Weights of a small mixture-of-experts language model, trained from scratch on English Wikipedia.
Size: 17 layers, 87.4M parameters.
Experts: 32 experts in each of 17 layers, 256 GeGLU neurons an expert, 1 pick a token, a softmax router.
Training: a variant of SOAP for the experts, 530M tokens, 4043 steps.
Below are experts of layer 2 (counted from 0) of a mixture-of-experts language model. Rows are named router (the router's row for the expert), gate (a neuron's input weights, with its number), up (a neuron's input weights, with its number) and show model dimensions 0-191. Each number is 128 + 32 x the weight over its row's rms, rounded and kept within 0 to 255.
After each expert's rows: "comes after" lists some tokens at least twice as common just before its tokens as in all text; "gets" lists some tokens that make up at least twice as much of what it gets as of all text. This comes from a sample of Wikipedia text that the model never trained on. Tokens count by the router's weight.

# expert 5
router [130  85 120 125 140 183 149 101 145 158 144  40 128  88 116  50 121 156 128 154 124 138 100 131 144 126  80 142 125 160 185 127 140 155 140 102  68 106 154 139 203  89 173 127 148 128  46 133  69  72  71 115  94 116  69 189 173 161 108  49 137 158 118 136 109 165 112  91 169 115  92 113 123  86 135 184 122 167 126 130 111  96 142 129 148 187 113 160 121  86 119 135 168 116  77  97 120 147 139 141 106  72 168 161 141 114  99  94 118 132 115 114 163 144  83 172 102 160  74 176 144 172 146 146 147 123 149 133 180  78 131 135 163 113 165 180 120 115 146 118  96 112  94 120 164 191 110 103 182 107 167 135  98 135 129 106  87 119 157 106 161 140 104 110 128  96 166 119 172 111  66  80 114 125 111  89  78 112 165 112 123 139 113 143 158 190 120  71 118 115 130 119]
gate0 [ 86 125 104 109 132 137 121 146 159 129 190  96 188 118 123 128 158 132  80 143 143 161 202  85 133 148 110 139 171 131  97 183 139 171 102 159 113 128 113 123 119 151 172 100  91 119 109  96 161 134 136  69  89 141  99 160 142 126 171 172 101 160 161 153  88  76 183 106  88 163 157 154  70 108 126 131  88 149 201 133 123 138 106 173 141 163  58 157 161 224 125 156  93  86 155 147  99  99 124 116 174 178 147  84 137  71 156 143 130  94 103 117  88 145  89 134 127 142 163 182 115 113 121 150 185  52 110 136  90 204 127  74 136  73 107 154 113 143 181 118 118 122 136 128 117 154 199 137 122  70 102 101 163 143 162 135 139  98 112 173 111  91 163 161  93 127 153  77 147 150 105 128 112 159 119 135 128 155 109 163 139  81 144  88  97 178 137 147 124  96 133 149]
up0 [120 121 139 116 148 120 127 137 173 130 176 123 162  86 114 124 133 130  59 122 166 151 174 101 145 139  93 105 159 119  88 195 144 155 108 138 106 100 129  94 165 175 166 113 106 103 127 123 170 103 121  76  84 113 111 158 141 129 171 160  81 184 155 173  85 101 147 116  91 212 176 142  78 114 133 111 126 117 154 125  96 117 112 161 176 129  50 132 172 182 137 147 130  94 153 115 119 117  97 125 115 149 179  80 139  74 127 157 148 102  69  77  63 203 149 143 152 134 163 165 118 116 131 141 182  65 109 124 118 227  98  68 142 133 105 179  86 158 143 115 111 121 152 136 133 160 208 154 141  86 138 138 156 155 192 155 119  89 126 152 135  86 178 150 113 102 177 104 130 151 101 187 120 110 161 106 172 114 104 134  96 106 108 148  94 173 131 126 110 122 118 135]
comes after: ") ", " ", "% ", "0 ", "1 ", "3 "
gets: "| ", "196", "195", "gr", "believed ", "Phoen"

# expert 8
router [146 136  99 160 119 130 163 136 128 129 139  95 192 148 132 141 111 106 120 122 119 143 129 118  36  98 155 111 117 128 104 134 109  87  65 123 178 136 126 117 141 186 111 165 132  76 120 110 159  61 149 159  92 119 105 151  96  82 154 112 117 177  65 132 143 105  88 118 117 119  65 184 132 139 121 159  95  89 154 112 147 168 141 111  96  82 108 107 181  75 183 111 153 174 114 128 125 167 103 136 129 131 139 200 115  79 202 129 102  59  69 111 174 128 140 100 111 121 134 161 151  75 156 143 160 127 100 128  81 119 106  96 155 127  91  55 116 146 166 111 122  72 117 141 118  82 172 194 163 166 121 166 111 128 118 124 103 130 139 181 133 168  98 150 140 107 140 114  93 106  87 176 162 122 140 186 116 162  84 147 139 137 164 125 173  84 165 204  87 119 187 144]
gate0 [142 169 169 106 139 112 131 119 101 126  96 112 147 135 152 134 131 125 126 113 129 107 138 115 134 129 100 130 175 113 147 102 145 113  90 114 156  98 100 125 143 171 141  92 115  75  76 107  90  82 183 106 103  77 150  85 159 169  71 198 132 149 127 116  84 138 172 157  54 131 140 156 157 154  97  98  97 166 138 162 156 170  80  74 163 124 130 166 190 110 116 143 166 140 117 122 123 166 139  65  92 131 133 127 106 160 150 133 124  85 104 147 115 125 164 172 108 189 149  78 129 147 117 133  88  46 208 104 134 101 105 159 165 209 131 124 173 106 141 135 179 142 104 138 141 141 192 130  88 149 102 116  99 174 173 141 117 136 117 100 109 219 129 153 168 164 110 132 167 136 177 134 129 105 132 218 104 106 134 127 137 177 113 119 128 207 172 117 128  98 126  63]
up0 [173 146 189  96 167 186 148 177 132 184 123  46 130 137 131 136 117 138 142 104  80 122 126  75 192 103 118 145 168 125  74 110 167 106  80 163 115 175 147 163 137 185 147 120 163  89 102 101 121 109 115  57 121 120 133 138 156 117 181 107 133 146 151  92 129 121 135  71  83 128  99  97 148  68 175 160 114 111 141 108 129  83 173 185 145 108  92 113 166 157 137 110 161 203 158 155  82 114 101 186 112  99 109  70 112 173 125 157 101 111 106 129 115  99 122 108 144 132 122  90 118 171  95 117 116 124 145 166 168 118 135 100 172 119  92 152 100 176  83 108 112 100  83 163 192  97 187 117 146 118 143 144 160 129 182 170 116 166 125  77  83 157  82 116 155 186 161 106 120  93 151 171 119 147 147 125 112 132 148  59 154  94 131 117 118  93  76  94 164 151  99 122]
comes after: "D", "E", "O", "F", "d", "f"
gets: "s", "le", "ers", "es", "ts", "is"

# expert 6
router [126 145 149 112 179 124  97 146 173 127 154  88 131 107 190  85 136 141  69 176 110 178  93 131 158 172 122 130 145 144 132 137 109 158 125 111 176 140 210 117 174 142  88 102 165 152 141 100  72  85 139  82 126 133 145  80 117 129 101 119  94 175 142 144 117 130 157  87 130 141 110 113 116  96 151 139 116 137  97 182 169 111  96 115 179 121  93 175 102 119  97 101  93 128 167 142 141 114  38 124 111 131 108 159 150 131 111 119 158 111 101 138 130  97 151 144 135  76 147 121 142  81 170 130 141 100  52 107 177 157 133 118 177 133 167 108 119 187 127 111  81 177 152 107 140 135 187 101 173 154 156 142 107 120 111  74 148 172  55 152 145  51 183 125 189 122  96  61 191 150  83 162  91  87 135 136 136  78 128 155 163 167 150 150  59 131  81 103 118 124 128 141]
gate1 [156  95 132 169 147 118 130 144  90  57  94 147 132 105 145 147 134 147 180 125 127 131 112 103 106 155 125 123 107  70 169 225 118  92 101 111 160 148 169 147 162 157 144 103 133  82 164 118 150 101 151 113 173 133 108 123 184 142 128 132 174 183 116  76 116 148  87 154 127  89 142 174 184 133  90 195 112 128 127 168 120  71 114 104 109  76 137 122 119 125 102  91  63 101 135  99  90 215 106 126 116  96 133 153 132 129 160 164 124 125 109 124 131  49  92 205 123 156 109 129 142 169 132  85 120 132  73  93  99 122 117 144 122 147 145 175 116 171 119 129 119  52 177  89 180  72 128 123 157 198 113 176  83 149  88 109  66  81 148 186 120 162 132 113 129 159 143 149 125 140 118 126 153 110 136  97 126 108 135 150 108 136 179 105 118 124 144  53 191 105 139 149]
up1 [127  59 162 119 112  98  98 107 153 143  78 116 140  94 125 120 123 116 167  94  94 147 172 114 128 172 122 122 139 135 142 132 186 118 147 168  93 163 155 152 130 142 126 112  91 132 153 110 164 110  73  99  80 151 116 134 127 137 138 127 135 181 184 156 147 164 135 105 137  88 141 126 150 162  67 158 112 143 118 166 112 140  63 126 148  94 139 101 122 139 133 129  96 139 173 116 160 171 137  79 147 164 109 146 114 128 200  98  91 100 116 166 107 106  42 241 126 145 130 144 143 162 114  93 143 145  62  87 148 145 123 157  96 131 139 185 113 115 133 151 125  83 139 175 184  59 135  99 141 192 158 176 115 179 171  78 114 127 139 177 118 173 146 182 142 137 190 132 131 134 173 146  97 177 102 109 110  83 125 132 116  52  91 139  94 162 115  41 155  93 143 136]
comes after: "N ", "′", "/ ", ".", "°", "1"
gets: "/", ".", "′", "/ ", "°", ", "

# expert 25
router [122 129 113  75 161  60 180 139 138 154 148  76  85  87 157 147 179 179 146 114  50 190 131 101 135 166 115 113 125 197 152 121 116 151 171 147 106 124 133 109 121 124  87 117  98 152 141  84 110 131 100 158 130 109 195  66  81 120 128 140 155 171  54 161 102 113 159 121 115 171 182 146 149 164 119 118 100 120 161  86 136  86 113 104 142 112 133 168 135 100  77 147 121  77 156  91  74  45 105  79  64 170 126 136  95 111 114 120 129 134 164 187 106 130 117 112  87 137 132 150 174  79 121 144  74 135 128 132 119 166  64 154  80 140 166 113 124 119 106 110  93 140  61 131 185 155 131 111 135 152 158 153  82 169 116 125 106 122 134  95 121 135 125 179 117 161 140 146  98 158  86  97 141 152 124  92 141 115  62  75 110 173 161 192 138 151  94 139 131 114 110 167]
gate0 [175  67 150  89 119 150  83 123 158 163 146  99  74 120 170  82 114  92 106 166  99 122 120 190 132 126 123  84 109 114  97 142 112 155 128 149  79 154 116 131 136 149 177 105  85 197  88 140 110 155 165 172 130 126 147  94  70 124 160 123 125 188 174 184 131 162 135 127 133 111 119  92 113 122  89 130 114 221 122  73 155 127 203 133 120 104 164 175 171 146 110 162 110 179 147 117 163  96  57  93 150  97 141 140 112 156  55 132 125  89 109 116  73 116 104 107 136 152 105 147  92 158 105 112  85  96 140 101 139  94  68 118 139  96  99 113 111  54 116 130 187 142 134 148 146  69 171 103 131 158 118 145 126 122 132 120 200  99  94 106 165  98 157 102  79 177 186 109 130 136 146 123 115 133 184  94 140 162  93 134 142 121 121 156  91 186 137 141 187 102 139 138]
up0 [ 67 200 108 135 178 113 172 118 129  73 116 152 146 151  78 176 143 160 157  63 161 118 167  59 133 124 140 174 169 129 167 116 144 149 152 142 185  64 126 135 139 109 100 105 150  75 144 116 163  84 108  87 123 129 105 169 145 175 103 123 131  71  88  63 142  60 116 163 147 148  93 168 184 146 150 148 155  44 111 174 124 109  97 125 118 181 101 123  63 110 125 139 140  96  79 176 105 101 183 141 101 143 127  96 118  95 175 137 109 170 139 116 132 153 156 147 138 116 137  88 146 105 157 167 121 125 113 165 149 188 178 119 125 167 165 132 153 143 165 122  91 112 154 115 110 169  90 173 135 120 122 107 153 112 116 133  83 167 163 173  92 162  69 135 158  71  83 185 134  90 114 149 145 130 104 158 118 112 134 125 160 139 117  94 169  82 157  93  99 151 154 142]
comes after: ".", ",", "–", "| ", "(", "; "
gets: "0", "2", "6", "5", "4", "9"

# expert 29
router [ 87 123 124 147 178 118 139 176  98 101 148 101  85 138 118 168  96 114 112  75 197 113 152  77  35 101 171 173 144 144 124 138 134  58 176  94 117 151 135 117 115 157 139 170  59  86 191 108 123 179 118 139 127 119  87 161 150 136 119 172 137 110 103 116 130 134 111 152 132 138 171 160  87 149 132 142  92 163 152  98  38  96 140  92 161 195 113 145 147 153 131 165 160 172 147  86 123  55 178 125 119 105 133 120 209 117 140 134 131  83 109 140 153 140  75 152 121  86 155  93 140 189  99 140 135  84 143  98 128 118 146 162 154 168 150 111 160  93  67 135 136 121 106 127 182 170 115 144  61  95 116 147 133 139 136 146 110 191  81  96 111 193 110 113 112  86 105 150 114 176 156 133 125 118 118 104 146 145 206 127 135 116 125  93  97 122 118 152 123  78 139  93]
gate0 [102 174  77  93 142  78 119 162 127 149 129  78 136 144 139 119 101  97 131 125  97 102 145 173  98 124 128 134 121 122  85  58 183 114 151 148 189 200 125 112 136 167 136 131 120 148 132 104  78 102 164 171 139 129 122 133 145 141 161 142  29 145 173 119 108 138 111 125 132 149 187 114 125 140 105 136 154 144 133 138 174  95 162 104 151 149 147 111 174 126 184 101 100 158 117 108  92 102  79 191 108 106 130  89 120 129 134 115 146  69 168 156  82 164 134 180 160 225 169 172  73 153 118  99 138  99  61  98 139 170 168 196 131 153 134 158 103 106 166 118  61 138 128 121 161 155 154 134  54 171 116  98  98 105 144 148 138  98  96 126 150  83  89 148 116 125 118 118 135 135 131  92 154 148 126  87 103  49  99 194 184 145 131 128  99  65 153 151 137 120 142 123]
up0 [164 103 167 128 140 149 106 172 194 132 150 169 144 147 189 102 102  75 123 119 105 142 142  52 147 116 156 167  69 110  53 115 113 125  29  98 161 125 102 139  89 151 124 104  79 146 114 121 106 110  99 165 134 144 103 122 157 151 143 125 115  98 110 151 145  98  90  91 142 116 116 142 124 157 143 127 161 200 152 188  71 129 110 143 113 173  63 115 122 166 112  97 126 133 106 153  97 168 144 106 180 150 148 148 108 109 170 106 173 139 117 102 116  91 124 156 117  60 154 123 125 168 175 118 144 110  97 142 154 123 158 106 121  61  79 159  96 143 142  79 147 114  89 126 117 174  70 150 138 134  96  92  88 162  95 100 145 179 118 110  81 136 139 135 143 157 149  82 210 177 139 126  77 136  90 148 146 183 141 110 123 151 107 156  75 186 180 122  67 131  86 104]
comes after: "V", "Z", "z", "T", "Y", "K"
gets: "z", "en", "an", "on", "ov", "a"

# expert 17
router [ 86 132 128  98 101 112  68 141 136 151 142  75 121  81  99 131  94 146 137  83 153 134  90 163 184 122 102 103 121 103 132  80 160 172  94 157  63 175 129 108 177 137 139 195  84  76 123 124  54 135 120 121 127 140  98 120 182  79 113 104  64 176 124 137 160  88 195 147  94 114 135 119 120 185 125 116 140 131 107 121 116 108 126 164  78 166 117 169 151 154 146 149 118 113 161 141 185  65 182  97  90 163  93 117 147 117 121 175 113  98 112 108  77 188 158 139 134 115  98 154 166  80 108  86 150 158 124 106 177 133 155 120 182 125  70 156 130 197 143  77 146  68 147 107 159 125 107  94  81  93  63 150 111  88 132  89 114 136 162 129 150  94  89 159 128 164 103 118  90  61 131 116 142 107 160 132 153 140 142 113  77  73 139 149 168 110 145 157 143 144 123 164]
gate0 [159 100 174 148  61 106  97  91 119 105 124 128 144 114 126 122 136 120 142 147 163 101  36 154 122 109 142 118 150  84 175 141 127 133 192 115  90 132 118  86 114 130 101 117 120 118 140 155 102 137 106  97 104 152 122 106 151 106 173 136  80 202  93 199 130 163 167 123 152 126  94 103 134 103 155 151 175 142 177 157 117 112 153 167 153 179 181 134  98 144 106 157 130 102  65 116 102 132 157  96 150 171 126 144  95 124 209 151 137 166  97 162  98 151 140 153 186 100 127 147 146 161  83 179  92 122 109 127 111 180 166  47 116 117 154  99 125 150 131  49 128 172 125 130 138 159 149 132 130 142 128  84 106 138 119 108 109 101 160 123 101 166 131 192  71 182 233 121 187 128 181 102  87 174 157 115 106 141  90 182 124 167 159 162 116 108 146 118 167 105 156 144]
up0 [ 83 149 104 131 190 129 143 167 161 152  97 115 123 166 108 167 127 113 139 130 130 135 195 107 121 143 112 149  97 156  79 113 107 121  57 129 156 116 129 126 133 122 157 133 146 151 126 160 152 110 148 177 151 124 131 132 128 151 103 135 126  50 138  63 169  87  84 134  89 160 183 165 141 148  87 103  80  96  40  85 132 159 105 119 120  69  76 132 156 101 127  89 121 125 191 131 155 119 113 148 126  63 118 121 160 149  30 149  93 110 190 103 169  92 127 128  57 149 173 144  82  92 135  88 145 144  89 146 155 113 108 177 132 151  72 147 125  79 118 182 142  76 147 136 148  96 131 137 146 148 131 185 158 151 134 111 129 136 120 149 134 112 121  83 195  83  77 135  83 123 110 158 164  95 130 159 157 130 184  79 152  85  87 116 157 146 100  95  67 115  93 123]
comes after: "|", ".", ")", "==", "===", ";"
gets: "\n", "\n\n", "\n  ", "See ", "information", "Personal "

# expert 22
router [107 104 108  78 106 127 149 127 148 142 114 167  79 198 131  51 125 108 137 105 215  89  59 138 196 166  96 156 134 122 110 151 171 124 116 189  91 132 112 144 134 111 167 104 114 152 150  85  83 131 148 101 126 100 159 135 132 109 138 130  78 111 179 136 133 130  70 126 152 144 184  92 172 111 114 191 104  93 154 101 144 109 179  91 105 174 173 117 145 130 106  95 135  73 143 133 176 172  82 111 126 147 144 130 160  92 184 120 115 162 133 166 106 172 115 150  83  97 148 142  98 125 173 136 120  66 110 107 177 114 182 131 156 108 199 107 187 105  91 111 100  97  81 133  83 126  74 120 154 139 151 116  81 116 118 143 148 162 155 154 154  85  63 158 144 127  74  65 163 136 105 164 180 107 131 162 143 153 116 131 167 126  81 152 155 163 104 111 117 127 154 154]
gate0 [157 152 170 146 133 129 110 137 159 109 111 156 145 105 178 113 138 116 155 130 134 103 148 147 178 100  94 117 134 178 125 130 153 129  93  89 147  61 143 197  93 163 143 115  96 126 127  77 181  79 167 152 138 116 189 106 120 114 168 111 108 149  91 177 111 161  93 114 137 156 172  60 172 195 129 175 113 112 136  90  93 141 107 120 143  79  84 174 112 178 149 116 130 158 180 101 175 111 171 119  79 111 148 132 108 147 121 221 122 152 148  84 143 156 138 106 133  79  64 126 171 110 173  93 105  96 165 135 124 145  94 142 147 130 170 168 173 122 132 149 101 122 116 111  92 142 114 122 125 134  93 122 122  55 121 144 104 169  65 174 114 161 101 138 112  91  77 154 154 133  91  86 107 220 102 147 134 120  82 198 124 149 142 101 137 164 120 212 128 115 165 135]
up0 [141  51 172 126 119 129 164 141  91  82 205 133 135 133 122 131 166 191 142 146 131 104 112  77 150  79 112 172 122 130 148 110  93 156 105  91 119 100 191 187 120  71 136 173 127 135 113 129 194 124 114 140 125 165 139 155 142 147 155 175  92 108 101 142 167 113 114 199 134 177 153 115 141 146 134 142 125 134 112 125 141 127 102 131 102 146 152 181 138 134  92 129 193 124  85 115 138 106 123 119 179 170 123 151 150 101 164 177 117  94 102 135 141 183 153  65 154 194 105 139 140 141 178 115 124 114 169 144 148 154 143 160 132  94 146 166 154 109 153 126 120 152 143  99 148 159 116 105  66 120  64 140  92  98 150 136 127 175 165 128 173 129 135 115  58 116 118 132 136 185  83 141  80 131  52  62  98 114 105 112  60 119  37  69 109 117 152 135 150 153 200 134]
comes after: "a ", "and ", "of ", "is ", "with ", "was "
gets: "more ", "other ", "some ", "-", "most ", "such "

# expert 1
router [ 88 128 156  93 154 150 107 152 168 156 117 101 138 126 169 103 117 118  75 104 141 121 136 169 147 142 133  82 125 196 184 147 107 116  73 145 144 140 163 102 135 124 124 157  93 147 123 110 102 146 154 104 171  81 174 168 126 125 119  61 158 106 135 126 112  94  87 167  97 129 177 114 129 144 170 186 148 161 136 105 124 113 195  98  81 174 147 119 113 115 174 119 146 108  95 144 133 154  93 176 195 111 157 107 105 123 153  97  97 174  90 103 117 158 129 175  82 168 118  96 177  88 164 181 125 111 135 148  85 154 152 111  70  58 134 123 189 149 125 120  97 130 161 154 131 193 162  74 139 116 152 118 181 125 162 156 122 100 134 158 179 101 104  97 119 118  95 126 148 103 200  92  92 173 188 110 105  87  83 125 181  81 104 218 105 128 127 120  85 150 166 167]
gate1 [ 99 173 125  72 161 121 157 177  79  91 146 160 111  93 152 151 123 107 100  71 157  63 139 151 104  95 154 186 148 153 106 131 105 183 135 128 132 124  97 161 103 154 160  65 162  90 134 174 142 200 122 164 108 125  80 112 136 155 170 100 158 147 199 141  88 135 132 131 100 123 121 177  75 120 140 129 168 139  78 126 124 196 163 133  66 151 137 118 144  86 143 166 137  84 127 138  82 143  66 141  82 160 156 175 147  85 169 146 121 100 114 126  96 171 119 131 121 112 159  87 102 135 125 110  94 104 140 131 151 143 132 145  88  77 139 145 121 135 158 122 125 194 157 146 142  79 128  52  81 116 117 108 115 102 158 143 113 143  94 181 115 167 161 179  87 135 203 126 121 135 137 133 141 215  73 148  94 138 118  57  79  98 114 105 106  97 170 143 142 113 154 160]
up1 [113 144 151 143 136 137  96 144 190 143 157  83 131 141 121 155 116 172 153 170 183 162 152  92  98 168  98 185 164 145 165 154 110 109  51 161  94  75 144 175 134 156 111 146 108  91 177 118 133 111 150 145  72 143 129 120 101  93 193 150 128 127 112 148 110 148  56 139 148 104 119 139 163  98 124 140 155  69 137 179 142 137 148 102 125  77 111 100 105 134 137 106 134 117  97 107 207 179 170 188 154 128 135 177 159 148  99 150  83 108 144 189 159  92  75 105  81 139 152  68 160 133 108 105 139 192 140 171 127 184 188  87 179 142 126 161 110 139 184 139  66 133 145 189 100 129 165 154 112 108 136 109  87 153 178 172 179 104 178 147 152  96 133 137 140 112  91 191 107 133  99 103 146 139 161 135 148 105 110 145  97 134 145 121 134  74 177 146 138 144  82 141]
comes after: "\n", "\n\n", "is ", "as ", "was ", "with "
gets: "a ", "- ", "= ", "an ", "A ", "="

# expert 28
router [138 148 161 156 125  96 166 125 110 121 102 202 128  98 175 163  99 124 145 138 130 178 176 146 136 115 157  93 163 102 128 142 139 143 133  71 178 148 138 129  73 159  55 114 148 175 196 108 141 111 119  97 178 129 142  81 146 125  89  55 120  91 114 136 101 141 123  76 128  87 158  95 154 106 171 123 191 129 133 145 125 168 119 131 140 142 139  87  89 110 109 101  75 115 141 170 152 119 106  95  97 139 145  69 145 155 142  56  94 148 125 112  89 138 139 134  95 144 198 123 132  61 127 121  70 146 139 124 118 160 142 116 151  68  81 133 137 141  60 135 130 140 126 184  88  73 124 162 140  97  99 119 121  96 144 164 174 115  99 130 126  25 159 188 155 147  71 176 103 103 162 132 109 180 165 169 153  83 162 171 165 125 145 128 128 122 144 117  98  86  86 103]
gate0 [125 175 169 141 129 121 111 169 141 188 140 179 112 165 106 135 149 147 142  60 133 103 140 168 184  96 142  75 163 117 199 120  92 182 144 140 144  98  61 191 119 178 147 109 117  51 146 104 134 115 122 123 133 150 127 116  77  62 125 104 116  83 122 162 108 110 110 141 165 157  87 191 116  95 158  85 121 196  95 133 176 149 144 195 116 128 159  85  72 117  90 117 143 107 124 103 120 109 165  98 109 145  73 139 108 133  59  80 116 126 111  69 109 153 132  48 142 142 173 149  94 166 135  86 155 144 129 145 133 111 111 160 117  89  94 124 142 120 158 100 154 116 138 163 144 146 157 102 162 105 193 176 131 167 118 152  83 156 155 151 109 157 104 170  91 119 135 135 115 137 140 195 126 147 139 144 145 145 161 139 172 160 130  95 166  53  98 141 118  63 148 128]
up0 [151  94 114  96 107 189  99 116 141  58 148 132 138 142  97 110 109 154 143 157 141 100 164  96 103  88  98 114 116 125 111 188 115 146 109  54 109  97  53 119 116 131 115 131 144 161 109 104 153 117 119 110 135 116 138 135  80 174 122  55 173 151 120 139 142 174 161 133  77  97 149 155 176 127 131 170 123  96 156 127  86 113 107  41 115 148  77 140 147  93 140 140 114 143  67 222  86 130 198 193  85 118 161 198 103 151 132 142  83 137 117 167 163  73 125 159 151 175 135 116 142 115 153 115 138 177 117 130 129 110 163 120 111 178 150  78 116 149 118 194 162  79 159 125 120 150 124 112 113 177 126 160 152 125 151 145 138 112 134 126 121  99 132  70 111 154 172 173 102 127 150 103 101  29 128 139 121 116 169  73 131 135 170 142 116 213 139 125 102 151 140 141]
comes after: "| ", "201", "R", "Total ", "202", "Conservative "
gets: ") ", "1 ", "5 ", "2 ", "3 ", "MF "

# expert 7
router [150 102 139  97  98 143 178 134  95 158  99 138 158 180 153 120 158 152 162 142 110 161 114  99 142 151 157  98 125 111  96 136 183 136 117 180 110 107 137 121 105  43  92  74 131 139 136 107 136 162 111  97 120 156  57 175 178 150 101 127 105 146  96 163 173 101 122 132 196 164 119 150 102 149 117 116 142 107 142 111  53 128 154  81 143 140 124 126 151 134 147 156 124 151 153 210 126 102  92 122 156 140 113 212  81 130 132 134  93 142 153 146 145  61 117 148  81  55  89 154 128 116 179  90 100 133 145  77 119 119 120 120 160 108 164 138  98  86  83 111 194 172 108 116 121 162 185 115  68 107 134  49  92 134 136 150 159 110 151 130 168  94  90 136 103 146 163 102 157 152  91  93 151 120 138 182 107  93 119 150 152  85  75 134 107 178 197  88 129 161 180 120]
gate0 [167 154  90  65 119 139  98 125 128 101 137 123 169 144 144  92 147  97 127 125 107 141 133  96 162 131 169 111  99 101 175 129 105 182 121 163 149 177 117 130 180 153  74 164 124 137 157 119 184 132 148 148 100 141 102 124 155 131 102 179 168 136 135 118 129 113  98 118  89 127 135 125  86  43 126 139 153 148 115 125 143 141 103 152 156 143 109 200 183 140  97  66 130 118 141 140 193 113 115 154 130 118 148  42 164  79 124 164  92 141 133  87 129 146 110 131 171 177 108  88 169 143 143 112 111 187 122 104 163  95  98 124  78 101  45 163 123 151 203 131 114 159  63 145 156  87 109 114 140 170 153 116 145  49  58 148 101 138 175 177 132 161  70 110 163 125 108 143 118 123 133 101 149 165 144 112 101 186  90 117 121 107 181 157 104 131 189  73 114  74 101  91]
up0 [144 114 115  32  99 108 139 126 135 128 118 193 138 108 168 107 129 114 110 133 129  88 142 117 188 157 151 113  86 114 111  90 147 134 147 140 132 152 116 103 183 164 103 155  61 134 191 114 187 131 109 128 134 156 159  82  98 110  70 219 154 133 116 148 178 152 140 115 150 185 136 125 130 153 127 150 114 150 153 128 163  94 116 114 189 112 120 200 162 116 114  96  80 145  94 154 138 106 140 153 128 151 130 162 108  46 171 140  99  95 144 160 119  77 112 105 104 146 143 117  97 153 125 119 130 158 139 148 120 157 150 165 145  74  94 117 114 196 129 168 160 179  88 136 117  97 138 151 150 124 112 114 192 104 118 209 145 100 165 157 156 128  96 131 222 147  62 146 138 122 144 137 115  66  90 137 124 137 127  72 101 174 156 116 104  67 165 104 117  68 178 123]
comes after: "of ", "in ", ". ", "to ", "on ", "for "
gets: "the ", "The ", "its ", "their ", "his ", "her "

# expert 9
router [107 181 213 128  82 123 161  66 101 136 146  94 104 150 117 177 124 143 112 111 126 154 162 112 158 172 165 130 131 140 189 153  59 179  89 134 129 149 128 137 129 149  94 115 141 133  82 156 108 156 103  73  71 110 133  99 126 134 148 106 134 156 133  93 128 137 163 153 200 126 100 184  83 153 164  84 171 181 125 132 136 128 141 140 145 147  75 130  76 104 135 136 152 140  89 123  77 120 113 152 142 120  94 177 132 209  68 137 133 157  83 119 167 118  54 135 150 116 105 171 107 170  98 111 116  97  88 153 116 144 105 148  99  84  86 199 127 110 100 108 113 138 141 146 138  66  68 121 162 165  68  84 139 130 131 122 177 152  96 132 123 179 156  77  96 124 149 142 103 121 119 152 125 212 102 139 109  86 154 140 131 109 200 124 125  66 113  89 149 145 101 104]
gate0 [144 147 139 148 185  86 130 125 128 118 138 140  74  76 116  68 171 124 139 160 199 166  95 125 167 155 104 158 178 142 155 161  65 113 100  85 109  89 133 109 114 158 150 158 123 117 120 113 141  62 170 155  94 162 144  78 130 118 191 114 148 168 107 100 114 146 183 148  95 133 144  74 171 133 104  59 138 180 123 104  91 125  95  83 153 149 105 138 142 168 102 155  82 131 197 151 133 149 125 180  99  78  86  82 129 138 143 160 133 109 155  60  87  96 142 165 177 125 115 121 136  65 123 117 112 127 137 175  94 175  67  90  82  98 117 129 113 153 167 162 123 184  90 140 173 103 183 137 158 129 108  54 150 140 118 119 151 103  99 158 147 113 161  93 124 146 113  75  95 117 173 153 138 200 134 133 131 165 112 153 120 163 110 109 159 134 142 124 113 193  89 125]
up0 [122  57 156 154 143 104  94 168 123 114 109  90 165 152  94 116  84 137 142 129  53  84 118 126  78 125 113 146  69  91 105  80 131  95 102 145 126 180 238 151 130 156 121  79 149 136  92 156 148 160 137 158 121 122  82 197 124 155 104 130 155 190 157 143 157  61 139 136 164 109  90  95  52 173 202 172 138  78 121 137 189 141  85 110  79 129 146 161 135  90 123 116 100 138 113  95 130 146 148  90 179 156 168 124 151 125 139  58 122 119 113 123 194 129 111 119 107  78 150 171 121 158 165  97 169 114 159  83 131  96 161 128 137 111 100 160  64 148 105 145 136  90 122 139 117 124 139 137 158  62 125 132  92 178 132 107 119 155  95 140 145 158 107 125 167 107 132 149  88 141 160  95 113 116 137 127 143  86 109 163 144  65 132 167 135 190 119 106 156 135  89 153]
comes after: "S", "P", "An", "s", "Par", "op"
gets: "c", "h", "v", "op", "r", "p"